From a checkpoint of a small mixture-of-experts model trained on Wikipedia.
Size: 12 layers, width 192, vocabulary 16384.
Below are experts of layer 8 (counted from 0) of a mixture-of-experts language model. Rows are named router (the router's row for the expert), gate (a neuron's input weights, with its number), up (a neuron's input weights, with its number), down (a neuron's output weights, with its number) and show model dimensions 0-191. Each number is 50 + 12 x the weight over its row's rms, rounded and kept within 0 to 99.
Before each expert's rows: a language model's description of what the expert responds to. This comes from a sample of Wikipedia text that the model never trained on.

# expert 9
What it handles: Table cell contents. Digits, percent signs, dashes and short codes inside wiki tables, such as empty cells, vote shares, FW/MF positions and date endings.
router:71 47 49 46 52 61 70 42 64 58 51 35 68 34 44 70 31 46 46 62 47 51 66 48 54 77 65 39 74 50 50 42 31 55 45 51 57 44 43 51 46 52 46 42 41 32 39 58 62 36 34 47 43 36 33 37 24 68 65 58 39 53 39 62 45 45 61 55 37 59 51 28 48 60 27 33 71 54 27 34 58 48 55 43 34 53 33 65 43 60 31 60 73 63 34 35 52 61 57 59 53 63 51 45 51 47 36 31 41 51 40 51 52 51 42 38 42 66 55 49 29 44 62 61 62 48 54 53 68 53 55 68 33 54 55 42 67 42 43 45 50 39 50 51 32 61 68 42 39 39 46 36 37 62 37 58 29 57 65 48 74 38 40 66 60 55 35 58 66 61 50 35 60 37 47 51 33 71 44 39 66 66 60 73 67 69 59 37 67 59 42 55
gate4:60 55 43 33 51 43 52 44 50 62 39 52 53 55 60 52 49 72 31 48 36 58 61 41 81 58 68 57 52 32 44 58 63 71 39 44 50 52 56 66 49 64 53 43 48 31 54 43 47 38 87 55 61 33 49 42 37 56 61 57 39 53 55 46 51 89 53 62 46 62 79 74 48 34 51 46 60 24 48 49 59 48 51 33 56 35 47 53 47 48 43 57 49 61 38 41 48 32 60 65 34 59 34 47 47 64 57 56 38 57 22 57 50 40 48 66 55 31 64 46 42 53 50 46 51 67 45 44 34 46 41 70 42 64 49 12 53 34 37 50 63 36 48 51 51 51 38 38 47 32 47 48 58 32 37 55 40 40 52 66 59 38 55 52 32 59 39 72 76 29 56 55 34 44 37 35 69 52 57 57 61 56 68 44 61 40 50 45 58 30 62 47
up4:53 48 37 51 57 29 50 42 60 57 43 59 58 49 57 64 66 77 50 49 46 64 64 22 82 65 49 60 61 36 38 62 64 81 37 39 55 53 58 66 45 51 43 46 47 23 56 41 44 34 77 54 65 39 39 52 48 47 69 62 44 52 54 49 59 76 61 55 43 58 70 74 67 34 50 55 46 35 43 50 55 51 39 37 56 47 46 47 60 48 50 51 54 59 49 52 54 42 46 61 36 56 36 44 40 57 53 49 33 51 38 58 51 34 48 54 58 35 53 45 41 44 56 47 40 85 57 47 50 55 59 62 48 70 59 17 61 34 50 58 52 42 61 60 48 52 57 52 51 35 39 58 49 28 35 49 48 51 54 72 55 20 53 50 32 73 37 69 71 29 77 70 39 42 40 50 66 48 49 68 57 48 61 62 69 50 57 52 46 36 55 48
down4:57 43 63 52 63 49 48 61 57 48 45 60 37 66 45 45 52 41 42 42 62 43 31 59 62 44 43 35 44 39 53 47 48 63 44 44 65 46 50 63 38 56 68 49 48 51 46 69 41 46 39 52 41 72 41 46 35 58 51 47 57 51 61 56 66 42 33 55 41 61 60 51 39 52 46 19 50 61 69 47 30 37 41 65 70 69 63 67 21 47 58 37 67 60 48 75 53 63 44 33 53 17 39 65 46 56 49 51 51 28 72 70 54 30 33 50 64 52 40 53 63 67 35 64 65 47 45 37 59 40 43 31 34 60 66 50 62 44 51 49 58 49 68 49 54 50 36 47 59 25 50 60 77 35 47 58 61 32 44 53 43 47 56 34 40 27 51 23 41 54 27 41 62 48 50 79 54 28 56 35 42 61 36 58 42 45 56 69 43 49 55 36
gate5:53 47 30 54 60 48 60 24 55 53 53 36 68 62 41 53 34 42 43 40 39 42 58 54 41 57 44 52 57 47 35 82 51 38 60 36 58 40 52 31 45 20 41 72 44 45 49 32 52 44 25 43 63 41 49 37 76 49 40 24 53 75 50 68 31 52 19 29 45 52 66 53 71 56 56 63 35 52 44 31 63 62 44 57 62 43 51 66 48 46 54 35 43 42 67 53 55 36 43 29 55 64 58 52 37 43 38 39 44 55 60 39 46 62 35 31 63 56 48 68 55 71 65 44 55 44 37 36 73 37 43 28 58 34 49 47 46 57 54 72 36 61 64 35 42 49 46 38 59 44 58 24 35 40 64 62 45 41 41 37 45 64 46 53 45 52 57 53 48 58 58 43 41 49 36 53 49 59 41 45 32 58 49 26 58 65 53 59 65 49 31 54
up5:57 56 29 40 56 48 65 33 62 62 62 34 67 51 41 54 39 49 49 54 34 59 69 34 59 62 51 27 53 48 41 77 47 52 68 43 74 30 60 33 48 27 42 65 34 32 29 31 55 48 33 40 52 40 42 21 59 60 50 42 47 53 62 79 46 52 43 46 53 61 64 51 78 70 32 45 46 46 34 39 59 57 48 53 53 54 41 64 52 53 48 49 65 48 63 46 59 58 46 54 54 69 57 50 32 40 51 32 54 48 61 38 50 54 49 41 64 63 38 46 44 62 62 52 55 34 54 42 70 47 46 38 49 49 56 35 60 62 54 74 38 52 59 45 33 56 62 42 50 45 66 31 23 51 38 72 46 66 47 43 56 63 66 68 32 53 61 53 51 44 52 22 53 53 49 53 47 54 42 46 26 63 62 43 63 65 40 52 61 67 25 67
down5:44 59 42 51 49 42 58 49 36 47 47 44 51 34 41 37 42 67 33 51 45 45 63 46 55 35 44 61 49 36 29 55 70 50 57 44 49 61 54 57 47 58 63 48 56 69 56 61 50 30 60 70 61 55 58 54 40 48 51 45 59 52 41 53 51 64 14 35 38 35 52 55 50 41 54 61 29 55 41 55 45 54 42 58 28 30 67 68 86 55 52 29 49 56 52 69 34 52 51 55 53 51 52 34 57 86 51 47 48 42 59 62 35 29 35 55 53 33 50 63 49 60 59 41 73 65 43 33 64 62 49 36 63 42 49 48 41 45 55 65 56 67 44 57 55 57 34 43 17 57 52 53 51 68 43 59 48 48 59 67 49 51 51 40 63 41 41 66 87 45 52 47 39 76 51 62 72 52 49 56 15 35 46 30 37 40 38 41 42 45 48 57